Below are experts of layer 7 (counted from 0) of a mixture-of-experts language model. Rows are named router (the router's row for the expert), gate (a neuron's input weights, with its number), up (a neuron's input weights, with its number), down (a neuron's output weights, with its number) and show model dimensions 0-127. Each number is 200 + 40 x the weight over its row's rms, rounded and kept within 0 to 999.
After each expert's rows: "gets" lists some tokens that make up at least twice as much of what it gets as of all text. This comes from a sample of Wikipedia text that the model never trained on. Tokens count by the router's weight.

# expert 24
router,165,180,259,140,174,250,134,215,212,118,209,189,224,237,221,254,263,250,242,208,209,224,169,257,249,249,248,227,244,249,220,133,195,232,249,141,256,155,238,135,226,173,219,203,238,225,230,161,189,243,234,174,226,245,225,170,167,165,253,165,231,154,210,176,197,229,152,172,218,116,178,205,150,189,193,212,230,225,164,230,177,219,258,260,137,242,225,164,280,176,236,178,246,199,265,163,191,174,156,202,115,246,242,242,231,149,157,223,214,264,250,212,244,228,227,209,152,130,162,179,263,249,246,185,175,235,214,166
gate0,123,213,179,101,192,190,160,163,211,257,223,143,226,196,287,185,180,158,219,174,230,177,155,207,244,233,218,236,237,186,187,194,119,194,179,199,180,213,271,137,166,207,250,219,257,206,191,221,183,133,143,216,250,212,224,248,186,177,274,209,253,218,194,222,231,286,173,177,234,215,131,186,162,138,176,246,243,235,199,173,220,266,214,194,220,273,183,163,235,237,133,253,192,223,188,177,192,207,148,284,201,177,225,228,228,197,157,217,146,195,205,238,247,249,222,284,170,186,90,188,153,205,177,234,188,280,229,171
up0,214,220,171,176,149,193,170,187,168,258,219,148,205,151,195,217,136,170,206,170,179,165,171,238,223,208,210,192,217,135,201,190,152,217,98,236,148,217,237,148,137,164,170,201,199,140,176,231,230,200,162,227,209,193,200,184,146,212,240,215,180,265,192,251,184,212,243,242,179,179,173,216,264,252,213,176,184,206,231,146,266,164,217,284,167,178,184,171,273,199,177,268,207,237,212,164,211,218,63,247,141,134,233,211,239,171,152,226,174,165,289,177,196,294,232,268,195,122,131,212,221,198,150,211,213,192,166,149
down0,215,203,242,179,143,182,283,172,262,219,189,180,165,270,214,149,248,222,192,194,304,178,202,240,217,196,211,309,206,178,196,166,226,244,227,216,152,217,207,162,169,236,229,170,269,192,267,198,246,195,190,242,155,182,176,170,247,120,241,139,177,177,207,202,286,182,202,171,182,185,241,177,226,215,244,184,288,197,259,177,230,223,182,191,235,162,180,271,208,266,202,185,165,221,236,187,286,212,137,158,161,243,220,174,189,139,136,245,139,169,205,250,241,161,196,192,135,162,155,246,210,250,160,233,212,172,270,170
gate1,154,213,168,183,250,196,161,255,184,134,201,202,227,142,207,187,205,217,218,175,244,144,114,213,191,236,239,171,183,249,164,174,210,258,241,148,237,221,248,251,205,208,219,215,195,177,259,161,204,200,204,229,216,234,192,172,218,255,183,191,320,197,196,227,235,158,159,191,221,278,232,207,135,214,186,241,213,305,175,225,224,249,132,203,253,266,186,224,193,235,175,131,130,176,133,248,190,203,175,125,244,213,276,224,169,215,214,180,240,253,184,213,174,223,207,210,155,202,233,150,133,231,164,225,234,209,319,259
up1,257,147,173,182,219,223,189,121,160,57,182,233,207,190,224,150,251,294,267,245,159,185,191,265,234,226,223,198,136,146,195,253,186,249,179,165,231,159,209,186,217,191,178,245,178,248,151,146,227,144,256,187,192,189,164,215,133,169,208,188,289,128,126,195,205,206,187,185,224,215,215,219,156,203,208,196,195,222,144,199,161,170,127,173,224,240,246,129,163,208,150,165,219,133,166,223,166,185,215,254,247,210,153,193,181,203,251,303,220,232,190,194,195,225,221,153,223,222,198,213,167,253,178,182,186,252,154,181
down1,167,183,154,214,202,207,211,188,172,177,261,273,197,146,191,249,152,244,202,215,149,207,215,219,260,134,253,216,200,214,182,205,189,267,173,132,137,202,177,290,191,229,241,194,179,163,239,213,229,223,227,177,245,279,227,203,220,202,175,241,231,151,184,236,213,123,179,159,249,213,219,168,146,196,216,276,238,172,171,231,222,121,256,186,283,198,227,106,205,232,248,160,126,146,153,119,218,250,239,164,200,208,268,205,216,182,250,182,165,195,239,192,209,206,233,242,208,222,136,200,134,206,230,279,289,210,204,183
gets: " of", " in", " to", " for", " with", " at"

# expert 22
router,178,150,262,153,180,224,140,209,245,148,204,163,241,253,215,284,270,246,241,184,199,200,203,235,194,182,222,257,202,248,227,161,168,227,216,191,231,178,233,177,245,194,198,209,262,211,211,189,180,189,252,143,258,228,252,189,221,176,252,201,209,156,208,129,182,237,122,198,240,147,159,114,163,218,201,204,234,207,185,234,196,256,231,231,141,214,200,151,186,225,260,205,243,169,256,139,178,149,170,189,173,253,205,253,247,168,209,177,170,240,233,313,275,223,202,200,122,161,171,163,219,241,283,163,110,230,221,163
gate0,219,151,189,203,138,184,171,272,248,220,189,187,266,196,220,169,235,240,164,233,261,158,189,302,205,243,236,170,173,183,197,207,140,242,218,177,247,207,235,154,231,184,163,199,181,199,189,195,91,162,214,240,197,175,244,229,173,248,218,140,272,192,186,164,163,158,130,213,194,125,200,147,209,140,148,192,232,195,214,199,152,204,328,205,210,272,215,225,144,111,240,172,171,218,216,256,230,233,195,158,249,188,210,218,209,176,207,226,268,211,265,251,167,223,236,160,244,188,135,210,164,228,211,133,212,233,150,167
up0,164,216,240,247,232,221,201,156,177,187,275,244,169,215,216,136,133,194,177,227,203,258,248,133,256,172,194,218,206,241,218,193,222,210,201,218,157,182,139,211,225,147,304,251,221,210,173,190,282,256,183,123,198,203,173,232,244,153,234,241,194,224,166,219,225,269,223,178,186,273,185,240,163,248,228,251,207,226,165,215,183,205,126,223,215,179,227,180,223,294,153,172,140,224,298,143,180,188,188,272,259,222,205,231,157,220,171,173,142,163,134,246,173,215,195,224,137,173,247,177,204,154,193,262,180,237,231,262
down0,222,260,196,264,120,243,184,218,178,171,166,197,221,258,214,149,177,173,218,155,218,140,230,224,166,236,198,185,268,141,228,221,209,166,163,239,245,180,222,223,179,186,182,199,244,223,220,233,179,134,172,181,185,194,133,249,200,202,238,227,239,168,218,161,174,204,160,230,220,230,143,111,273,167,138,192,204,189,252,170,259,183,122,254,221,150,272,131,181,171,203,165,188,155,151,278,158,165,162,201,243,159,225,283,239,172,219,169,174,131,240,130,235,206,231,263,237,125,181,171,172,184,230,153,156,151,164,158
gate1,198,156,313,154,223,273,159,264,230,226,258,192,207,143,192,220,258,183,166,161,246,214,171,223,189,208,258,174,178,212,202,186,243,165,173,175,292,186,208,194,203,244,206,326,243,167,222,188,178,204,218,272,161,211,213,151,214,122,189,232,181,133,211,129,180,159,153,192,228,202,228,190,167,111,155,238,201,172,215,183,260,242,237,211,148,204,166,202,185,170,169,199,150,267,170,204,217,229,209,185,232,216,251,210,221,238,238,218,170,236,114,229,221,159,224,244,242,283,283,259,187,206,221,186,255,213,212,148
up1,231,182,172,150,255,224,195,253,279,240,281,231,267,202,234,237,171,170,273,210,230,224,163,239,170,246,309,201,226,272,278,157,215,238,160,168,248,174,172,248,254,241,200,175,258,178,248,210,154,214,203,225,195,156,126,146,187,143,278,194,196,224,142,136,249,224,236,187,161,223,215,162,200,190,162,223,197,195,229,203,209,288,207,200,235,143,226,143,227,264,232,193,173,197,193,214,195,167,207,225,249,209,220,229,268,219,214,247,167,279,157,200,141,151,256,224,219,232,172,179,222,183,156,165,242,206,266,197
down1,253,207,186,223,213,193,183,223,125,235,201,172,198,196,227,170,223,219,248,235,158,217,191,118,200,156,203,150,217,231,173,232,189,170,292,117,176,292,182,191,178,150,262,245,203,174,257,219,242,204,137,273,169,185,229,255,200,256,187,129,167,151,238,178,179,194,163,152,259,173,246,218,283,163,168,153,179,213,209,215,220,128,240,210,153,156,201,200,252,191,194,194,247,238,283,190,220,155,215,201,228,229,232,183,148,161,141,220,114,241,162,173,211,250,260,173,276,207,177,183,298,196,235,237,178,211,203,245
gets: "\n", ".", " (", "==", "===", "("

# expert 16
router,168,139,236,152,143,269,133,207,230,152,236,160,217,184,220,242,281,231,223,223,233,231,189,220,249,215,254,216,203,211,222,192,216,212,225,175,270,189,233,157,200,187,266,222,241,258,257,130,173,215,208,173,260,218,245,188,188,147,296,126,223,157,190,179,222,224,159,187,286,175,180,132,131,213,202,240,280,255,208,287,194,238,201,238,164,234,222,154,199,178,207,159,235,196,270,215,152,184,130,202,173,282,255,232,234,182,178,189,205,235,196,223,270,219,202,199,176,214,197,180,222,187,232,149,108,239,234,175
gate0,108,174,179,202,202,219,225,195,200,134,211,161,256,240,289,230,185,220,234,157,174,193,239,199,210,185,255,268,231,228,205,170,172,231,167,202,225,232,222,246,269,201,282,203,260,215,215,199,222,186,165,184,195,196,221,200,106,125,121,232,207,211,197,194,206,242,189,211,133,177,112,210,186,185,168,139,193,273,189,195,256,202,159,289,190,146,251,190,283,198,149,201,283,144,269,171,206,134,191,245,167,261,219,216,228,202,161,243,235,221,234,207,255,153,200,215,186,165,137,193,175,206,232,160,141,205,192,272
up0,123,170,191,234,203,231,213,184,166,192,221,153,231,234,253,185,152,237,231,182,182,174,217,189,144,198,197,258,225,242,169,159,201,236,192,244,185,234,207,255,227,226,256,171,231,246,205,186,227,173,172,197,192,181,179,185,175,167,136,247,155,192,252,236,241,202,190,218,138,199,144,242,142,249,239,152,209,277,259,170,237,178,160,304,189,171,241,213,263,173,189,168,239,174,317,129,189,156,203,313,238,263,172,219,231,207,218,232,231,208,210,184,258,123,170,166,234,201,197,214,164,182,147,153,164,180,146,304
down0,201,219,289,252,137,169,241,189,265,269,190,147,218,207,294,186,242,191,224,207,150,134,193,188,198,97,242,149,251,192,218,167,211,142,211,229,199,173,208,186,128,148,164,230,230,172,188,275,240,183,191,215,219,183,109,179,124,148,117,164,210,173,175,191,197,221,181,128,190,230,184,206,233,139,243,167,176,240,183,214,248,210,161,163,184,196,166,213,162,154,203,231,172,212,204,143,162,177,293,192,169,225,254,170,250,200,244,265,198,196,234,151,174,244,252,204,161,160,196,224,203,146,194,230,111,180,160,204
gate1,188,111,187,201,142,162,216,214,267,154,126,210,222,256,197,220,219,220,247,213,191,292,181,211,156,198,226,213,209,185,285,242,224,126,178,203,251,143,177,218,161,251,254,215,184,228,106,131,184,164,246,207,218,192,251,202,92,202,207,203,239,210,237,201,180,193,160,168,235,112,214,193,209,176,100,222,182,200,167,189,163,273,235,208,218,180,165,194,210,192,202,189,201,143,236,272,219,159,256,208,180,205,240,185,138,209,217,188,154,283,202,204,223,239,174,87,124,206,231,179,184,192,198,172,192,229,196,259
up1,149,248,206,136,229,208,189,231,141,158,219,211,172,154,168,225,219,138,219,232,291,243,238,188,224,204,225,169,158,162,233,217,160,270,224,274,64,223,183,170,182,156,232,188,182,175,349,235,167,195,218,205,180,197,154,134,196,219,166,239,226,165,185,185,192,205,209,207,177,201,157,216,171,134,265,165,211,189,212,165,228,163,210,171,202,237,198,224,256,231,212,114,213,211,144,181,195,196,167,193,183,148,194,241,268,191,186,153,277,179,190,204,221,195,261,262,125,178,170,159,202,247,226,249,278,213,159,196
down1,186,107,175,134,191,265,146,211,209,266,230,182,207,178,191,158,220,212,232,267,188,272,222,245,176,149,212,181,175,240,149,144,202,188,224,188,170,199,238,204,225,181,176,193,190,170,127,202,226,183,241,230,169,201,173,216,318,216,164,171,175,129,180,202,216,183,174,195,187,273,228,243,237,265,145,241,139,205,158,238,225,265,219,223,89,200,223,167,225,182,193,221,186,209,151,163,164,170,296,188,204,196,245,135,289,217,188,215,219,151,272,217,194,177,241,222,262,219,190,171,186,169,138,196,263,240,164,129
gets: " |", "8", "6", "7", "5", "id"

# expert 3
router,180,178,263,168,155,268,148,245,183,126,215,172,191,191,252,262,254,249,264,172,200,257,171,219,209,232,250,207,240,209,232,164,180,213,235,167,261,155,261,185,252,172,257,202,270,236,224,193,166,180,227,165,263,251,231,168,194,171,254,183,236,145,176,137,159,276,123,170,257,157,191,110,153,159,150,209,246,194,164,218,164,240,274,213,130,227,240,150,252,162,237,186,237,172,247,167,192,156,154,161,163,239,249,227,225,195,183,203,210,200,212,233,239,211,249,226,148,181,169,197,243,217,247,187,173,263,224,168
gate0,199,253,271,194,217,182,188,161,206,260,191,142,223,204,185,111,185,182,241,207,185,277,259,247,199,235,241,218,267,191,229,128,250,241,309,133,171,272,208,210,245,201,222,199,214,186,216,157,196,210,173,117,216,188,202,253,236,187,266,195,263,159,180,173,151,265,225,196,245,148,192,193,215,189,211,225,243,193,221,211,155,201,224,198,200,166,228,226,219,205,228,176,179,142,201,116,192,157,196,207,220,248,198,294,184,189,141,198,238,264,207,198,267,204,132,180,252,134,159,232,184,194,322,242,217,188,240,191
up0,272,222,170,222,236,175,232,192,168,219,225,162,177,163,249,183,247,191,206,268,175,194,209,183,152,245,216,154,294,67,196,185,172,192,220,201,178,187,248,244,193,136,162,220,186,182,186,242,230,156,190,193,187,291,116,184,253,194,232,219,245,199,260,166,138,239,242,243,222,239,229,263,160,194,236,138,178,164,222,157,170,188,247,168,171,207,174,200,229,140,133,148,181,226,144,201,221,232,230,272,230,205,207,230,189,232,175,243,207,233,102,185,168,183,130,163,191,202,198,205,231,217,167,280,201,118,140,237
down0,171,118,154,172,232,237,263,204,212,260,184,258,218,250,155,164,191,169,165,176,202,267,201,163,178,207,192,165,173,233,195,256,194,176,138,190,156,244,178,190,217,306,152,185,230,209,157,247,297,244,241,171,119,168,221,268,208,126,270,235,166,161,186,159,223,166,202,191,199,153,234,216,198,235,231,215,293,201,133,172,200,237,255,240,193,139,158,193,209,169,131,172,222,238,234,177,124,222,186,192,196,162,188,156,271,158,216,239,180,185,131,242,247,209,191,205,200,174,213,209,231,225,229,232,158,165,107,185
gate1,222,194,184,248,172,208,248,262,185,211,195,214,191,239,174,184,195,207,172,144,205,207,151,208,231,215,209,199,209,321,190,172,205,218,197,233,241,201,148,251,242,260,192,139,242,218,326,173,206,222,206,265,171,117,304,248,134,270,179,168,235,146,165,240,228,210,180,173,160,176,244,136,169,177,239,228,201,213,190,210,207,262,239,233,138,193,194,225,233,208,326,212,258,203,227,111,222,218,142,179,195,197,183,244,218,144,194,224,227,147,239,156,168,186,251,190,194,185,161,224,249,254,225,173,248,222,216,207
up1,267,170,163,179,185,312,156,203,212,189,198,215,215,250,161,207,284,183,258,209,205,234,278,216,168,175,207,209,163,177,208,118,184,181,246,201,243,166,206,162,230,188,261,165,163,142,200,117,220,218,224,183,198,211,217,276,238,225,267,227,179,278,271,167,217,207,159,221,260,145,204,203,136,223,191,262,226,250,211,182,218,240,208,130,168,247,167,233,150,221,148,227,240,253,206,259,182,173,234,177,186,174,202,140,246,117,152,252,160,229,189,213,176,167,229,165,185,227,248,270,271,219,153,173,215,263,185,177
down1,174,233,213,206,205,266,240,143,247,182,125,167,233,160,218,269,206,180,200,163,196,140,184,207,161,186,201,238,201,181,220,172,242,205,206,206,206,186,239,197,145,128,256,151,197,160,202,186,170,165,250,226,265,240,175,247,190,169,70,214,189,159,225,197,238,164,183,196,129,152,161,261,182,173,245,206,169,198,168,229,189,243,214,147,196,241,196,254,146,197,235,200,224,186,196,216,119,222,164,237,194,296,164,199,214,164,177,155,207,298,210,245,231,204,196,225,179,242,318,153,167,171,207,121,152,162,171,285
gets: ",", " to", " the", "-", "),", " that"

# expert 7
router,180,171,260,157,168,226,167,190,181,151,231,219,260,195,206,232,239,239,264,204,222,239,179,234,242,259,219,224,238,234,237,170,170,268,215,170,281,154,205,128,226,165,240,234,254,223,233,128,167,238,237,191,205,213,261,184,204,152,246,202,232,165,164,172,212,229,154,177,229,141,162,177,129,143,187,211,257,235,202,203,181,214,248,229,153,237,219,152,264,156,228,122,225,184,233,177,170,122,135,210,152,203,271,259,264,209,159,240,201,249,225,236,251,241,250,191,198,141,174,179,240,249,296,185,175,238,245,161
gate0,193,236,269,125,212,207,198,154,184,236,194,187,215,151,301,234,217,234,155,236,193,201,152,271,226,145,214,172,234,187,177,213,208,221,248,208,230,244,209,252,234,251,228,251,174,198,252,222,205,175,203,193,207,192,224,187,165,141,202,198,217,142,103,140,149,225,236,126,198,196,195,199,217,208,224,244,218,239,185,196,257,255,158,254,155,178,275,163,240,173,111,181,198,211,286,205,241,195,169,241,62,235,234,199,179,249,142,261,194,260,210,182,197,196,191,176,213,219,143,185,230,182,225,194,168,254,196,101
up0,179,245,240,166,234,170,250,240,186,167,187,205,178,149,263,204,174,224,221,279,202,234,180,291,261,145,279,180,189,227,229,143,247,167,200,210,188,238,189,186,234,158,145,155,130,200,275,163,232,197,148,199,187,196,254,230,157,119,175,206,213,152,158,157,198,204,245,179,217,219,175,223,207,179,264,239,207,228,240,182,276,257,240,193,157,203,263,204,273,179,111,207,236,201,231,245,254,186,181,206,90,228,239,223,199,215,209,244,163,204,226,183,160,190,228,151,249,182,234,165,230,125,232,208,146,269,192,130
down0,160,161,153,229,239,202,171,214,126,186,209,199,157,230,153,214,141,206,131,214,135,183,235,124,156,221,100,222,192,200,192,198,215,178,219,244,248,211,235,182,210,208,125,255,216,160,194,137,165,203,207,182,273,179,201,200,229,220,177,223,169,257,204,226,153,235,229,161,259,193,189,252,271,267,186,214,92,259,202,205,205,233,202,177,205,309,195,198,237,219,202,293,206,202,184,216,259,152,251,171,219,234,118,157,169,168,217,173,278,174,168,243,207,184,171,234,186,210,272,303,164,202,166,233,192,219,196,212
gate1,202,144,293,154,173,104,224,183,229,188,195,209,245,211,188,149,241,228,304,209,213,228,260,187,188,250,145,223,182,96,205,259,185,222,215,211,135,113,201,193,175,194,170,277,233,195,235,221,199,138,169,172,217,174,161,167,136,200,173,228,211,228,177,257,106,184,150,171,218,167,205,156,163,169,189,209,194,231,177,197,224,155,264,208,154,202,157,191,232,206,266,188,182,220,283,199,185,170,192,286,158,166,193,195,128,247,193,236,217,206,167,205,266,167,246,222,164,251,232,261,192,252,163,223,237,255,216,171
up1,205,173,199,146,83,169,157,233,225,160,205,212,269,236,247,147,206,205,259,230,181,147,266,328,200,264,228,206,238,203,133,232,210,183,187,166,253,174,202,191,184,251,169,219,183,166,304,257,206,202,173,220,234,223,222,213,141,200,169,215,242,239,252,220,160,203,208,227,237,204,201,216,214,141,126,187,230,238,155,141,248,168,178,199,168,233,125,236,171,144,191,175,182,195,241,292,188,149,188,297,182,202,251,143,162,164,207,232,145,171,187,179,247,184,165,239,169,161,224,173,193,192,235,235,197,247,189,176
down1,198,161,215,218,246,140,162,200,132,221,200,222,166,201,199,158,161,219,262,201,206,232,169,231,194,179,193,124,160,239,161,178,220,265,175,156,228,213,160,232,197,236,219,232,250,239,172,327,233,258,215,136,222,145,230,264,207,192,171,218,229,278,169,152,266,194,229,186,237,209,198,220,248,198,204,187,151,273,148,222,190,209,207,170,196,222,228,130,186,190,254,254,105,221,201,198,212,182,209,123,215,275,176,139,223,217,242,192,201,200,187,208,210,161,134,170,169,167,227,168,149,147,245,100,281,253,224,147
gets: " a", " to", " of", "s", " his", " an"

# expert 10
router,158,159,248,157,169,242,106,226,205,135,239,196,222,215,222,274,272,254,274,175,212,253,172,236,218,253,245,255,230,234,217,144,179,221,222,193,233,133,250,146,211,188,263,227,248,277,256,113,186,206,231,162,227,215,270,193,203,153,248,146,218,154,178,131,199,260,117,167,222,188,182,160,155,198,164,240,238,239,213,220,158,233,222,212,150,227,233,180,249,187,206,157,205,201,233,153,168,151,161,165,154,241,213,206,242,213,187,242,175,234,237,211,192,231,250,250,157,150,182,207,221,238,254,173,162,232,249,149
gate0,157,153,211,246,186,146,180,210,176,250,215,228,223,222,148,134,226,201,181,189,174,195,199,267,305,205,218,279,198,198,183,131,270,158,186,216,227,192,233,230,216,208,186,219,280,276,128,96,193,269,218,124,214,203,231,142,215,238,177,199,238,182,190,202,243,222,149,250,197,214,152,141,189,158,204,217,198,233,214,181,132,190,264,300,164,217,200,244,162,201,191,216,241,197,164,161,235,193,109,215,196,209,207,163,228,169,177,213,212,131,237,201,254,154,226,287,185,116,208,179,223,143,183,201,216,181,258,182
up0,143,169,238,222,225,142,140,208,192,243,288,224,182,224,156,174,260,243,152,165,237,221,230,241,276,185,192,213,190,179,205,142,254,107,157,219,229,182,253,161,184,211,214,185,302,192,168,118,116,160,178,166,180,230,144,159,248,169,243,195,199,195,193,273,170,190,214,190,227,157,176,194,227,159,240,223,213,221,271,189,192,199,250,210,181,231,177,202,252,198,174,281,192,297,164,196,232,225,224,292,222,187,200,146,249,176,175,229,193,178,182,225,186,138,257,259,274,138,188,200,220,166,150,240,198,200,248,211
down0,175,200,168,217,214,218,178,237,93,234,113,212,226,185,162,235,159,229,217,165,203,199,185,192,161,213,231,156,216,234,170,127,282,200,215,224,204,242,192,245,249,241,181,225,182,188,206,171,226,176,314,214,257,213,205,228,219,193,116,233,216,226,155,189,207,224,149,175,202,224,217,236,175,183,178,192,110,238,140,249,159,184,160,193,179,222,177,203,182,204,254,210,231,112,139,175,352,205,160,161,182,233,182,147,240,225,184,201,258,181,203,186,211,172,122,204,228,168,263,159,180,136,193,175,256,256,221,135
gate1,237,235,183,198,184,238,231,196,274,243,205,247,205,173,216,250,162,219,214,166,189,244,216,192,185,100,269,221,235,179,216,221,235,199,228,250,217,220,133,172,251,175,189,203,224,215,249,142,222,240,174,149,246,144,315,165,137,122,171,208,228,175,229,231,158,257,236,151,201,197,175,159,206,198,143,199,220,240,178,154,158,178,217,176,212,233,161,231,245,171,210,155,237,178,275,177,227,182,214,198,232,239,279,273,295,245,186,206,111,153,166,193,232,244,170,140,199,268,186,190,283,167,215,151,243,177,196,160
up1,215,208,165,147,102,233,211,218,170,224,197,245,174,229,141,282,157,260,207,238,192,197,160,222,238,179,196,260,155,154,210,262,247,160,243,195,220,202,200,253,211,162,203,221,243,144,272,207,191,130,131,166,225,222,204,149,108,189,183,154,265,109,216,191,162,156,233,133,208,201,211,242,214,220,223,247,198,173,232,181,231,208,288,166,191,239,163,216,221,164,164,223,138,226,217,150,206,164,196,145,213,199,208,148,250,183,196,233,103,138,178,168,181,163,223,125,239,218,137,187,252,209,179,126,220,151,187,205
down1,222,232,206,259,101,167,226,202,194,142,203,225,168,143,218,241,193,152,172,236,179,154,138,173,212,211,152,181,213,182,162,242,197,189,154,200,191,229,185,250,207,159,206,200,159,212,169,173,279,260,187,222,194,212,226,148,231,247,188,190,219,242,216,112,234,243,166,209,214,261,155,173,195,173,189,200,233,239,183,172,176,220,254,286,178,168,154,191,224,164,197,181,210,126,198,251,260,247,166,211,241,179,185,219,169,180,136,161,323,212,190,211,216,253,165,204,159,126,229,201,189,183,246,265,349,169,270,181
gets: ",", " The", ".", " the", " that", " \""

# expert 42
router,133,166,193,191,173,262,128,247,211,182,210,178,250,194,248,227,210,241,250,166,228,228,154,261,211,262,219,252,263,242,251,144,191,211,223,185,217,194,227,185,251,177,219,242,246,216,224,174,188,215,248,137,246,209,234,191,174,160,277,161,207,144,176,178,199,240,135,157,248,135,121,190,161,129,155,226,207,206,187,238,165,254,231,201,155,224,215,180,226,190,217,194,239,134,233,140,168,158,174,197,122,221,221,258,209,199,188,221,180,249,248,227,292,238,269,263,159,178,171,209,257,183,265,177,170,256,291,205
gate0,164,171,197,216,118,207,184,245,316,161,208,175,222,242,163,183,181,198,256,228,232,171,184,182,212,228,266,211,247,249,145,173,241,294,228,194,163,209,200,196,242,235,251,108,233,228,127,206,265,161,166,204,211,229,192,194,204,223,154,237,194,191,244,223,225,144,239,161,259,281,180,107,178,217,210,257,197,235,231,204,320,203,246,196,216,162,240,217,193,217,208,222,216,129,225,176,134,259,184,224,266,196,179,209,186,192,115,216,211,223,193,214,217,244,278,249,177,187,208,213,208,200,262,203,203,210,285,198
up0,176,197,143,239,152,210,189,143,219,178,231,199,186,237,193,149,193,229,238,116,199,124,117,193,207,285,264,198,276,272,203,203,225,210,151,207,195,192,211,154,272,202,215,143,278,208,133,236,230,196,201,224,186,241,194,194,142,222,201,264,172,176,230,183,178,158,241,88,286,265,222,179,228,204,149,213,203,240,221,206,276,215,179,157,226,163,274,213,187,222,195,213,277,155,189,145,193,251,162,159,237,157,184,179,230,186,148,194,155,238,232,206,232,169,250,216,254,203,182,176,220,196,273,170,231,187,275,214
down0,256,213,211,245,195,219,295,211,210,197,208,198,178,198,217,169,179,139,168,222,198,185,211,154,143,186,171,168,231,212,189,171,246,164,232,212,208,264,285,223,225,208,152,119,172,177,126,250,210,154,192,131,173,142,223,143,252,281,154,224,99,191,230,259,178,174,254,220,262,261,233,132,210,150,168,186,165,174,304,100,179,170,212,189,201,159,164,265,173,234,153,209,213,260,186,172,207,247,170,204,137,145,179,230,210,220,228,174,190,194,175,202,217,192,238,177,239,249,233,260,242,161,185,229,142,203,178,187
gate1,224,205,222,142,130,206,236,223,188,114,169,239,170,210,259,301,260,159,192,247,214,129,149,183,208,178,232,204,148,267,243,152,203,211,187,173,236,194,167,213,222,174,191,203,207,214,206,82,217,223,170,129,254,190,191,187,118,267,213,173,298,196,175,215,223,178,180,168,155,182,140,138,171,241,239,235,211,211,227,178,203,204,211,246,139,265,197,174,226,143,167,232,169,205,227,196,216,170,199,143,213,244,179,202,153,175,237,273,136,197,219,197,225,246,230,217,222,269,123,218,232,191,245,223,129,251,213,147
up1,227,182,203,203,116,276,254,213,187,171,188,231,161,224,242,263,209,188,160,306,213,190,255,231,255,221,212,175,142,235,210,176,227,175,160,194,191,194,207,208,297,124,158,243,177,204,223,116,213,201,201,149,210,208,139,208,158,209,209,159,272,162,206,226,202,138,222,203,132,181,181,206,190,210,258,241,194,186,213,187,203,214,173,198,135,287,164,136,172,174,122,199,90,194,218,163,214,205,236,165,218,212,186,164,171,209,225,271,147,218,240,161,297,211,197,195,271,283,160,234,215,189,227,238,184,189,220,144
down1,154,226,154,241,185,179,238,204,146,169,169,216,145,188,236,197,189,235,174,221,169,227,185,208,192,246,193,165,202,179,170,220,193,176,294,230,185,223,174,200,207,219,188,196,151,151,190,259,197,170,285,291,103,263,176,312,132,240,211,224,222,285,220,236,268,217,219,104,204,218,240,215,182,217,225,159,138,158,155,176,200,136,143,174,217,170,231,271,186,212,161,282,141,219,169,150,136,218,225,192,229,181,207,222,214,177,154,217,145,179,282,228,156,177,199,203,178,246,251,222,190,175,235,182,215,196,245,133
gets: ".", "\n", "==", "|", " ==", ")."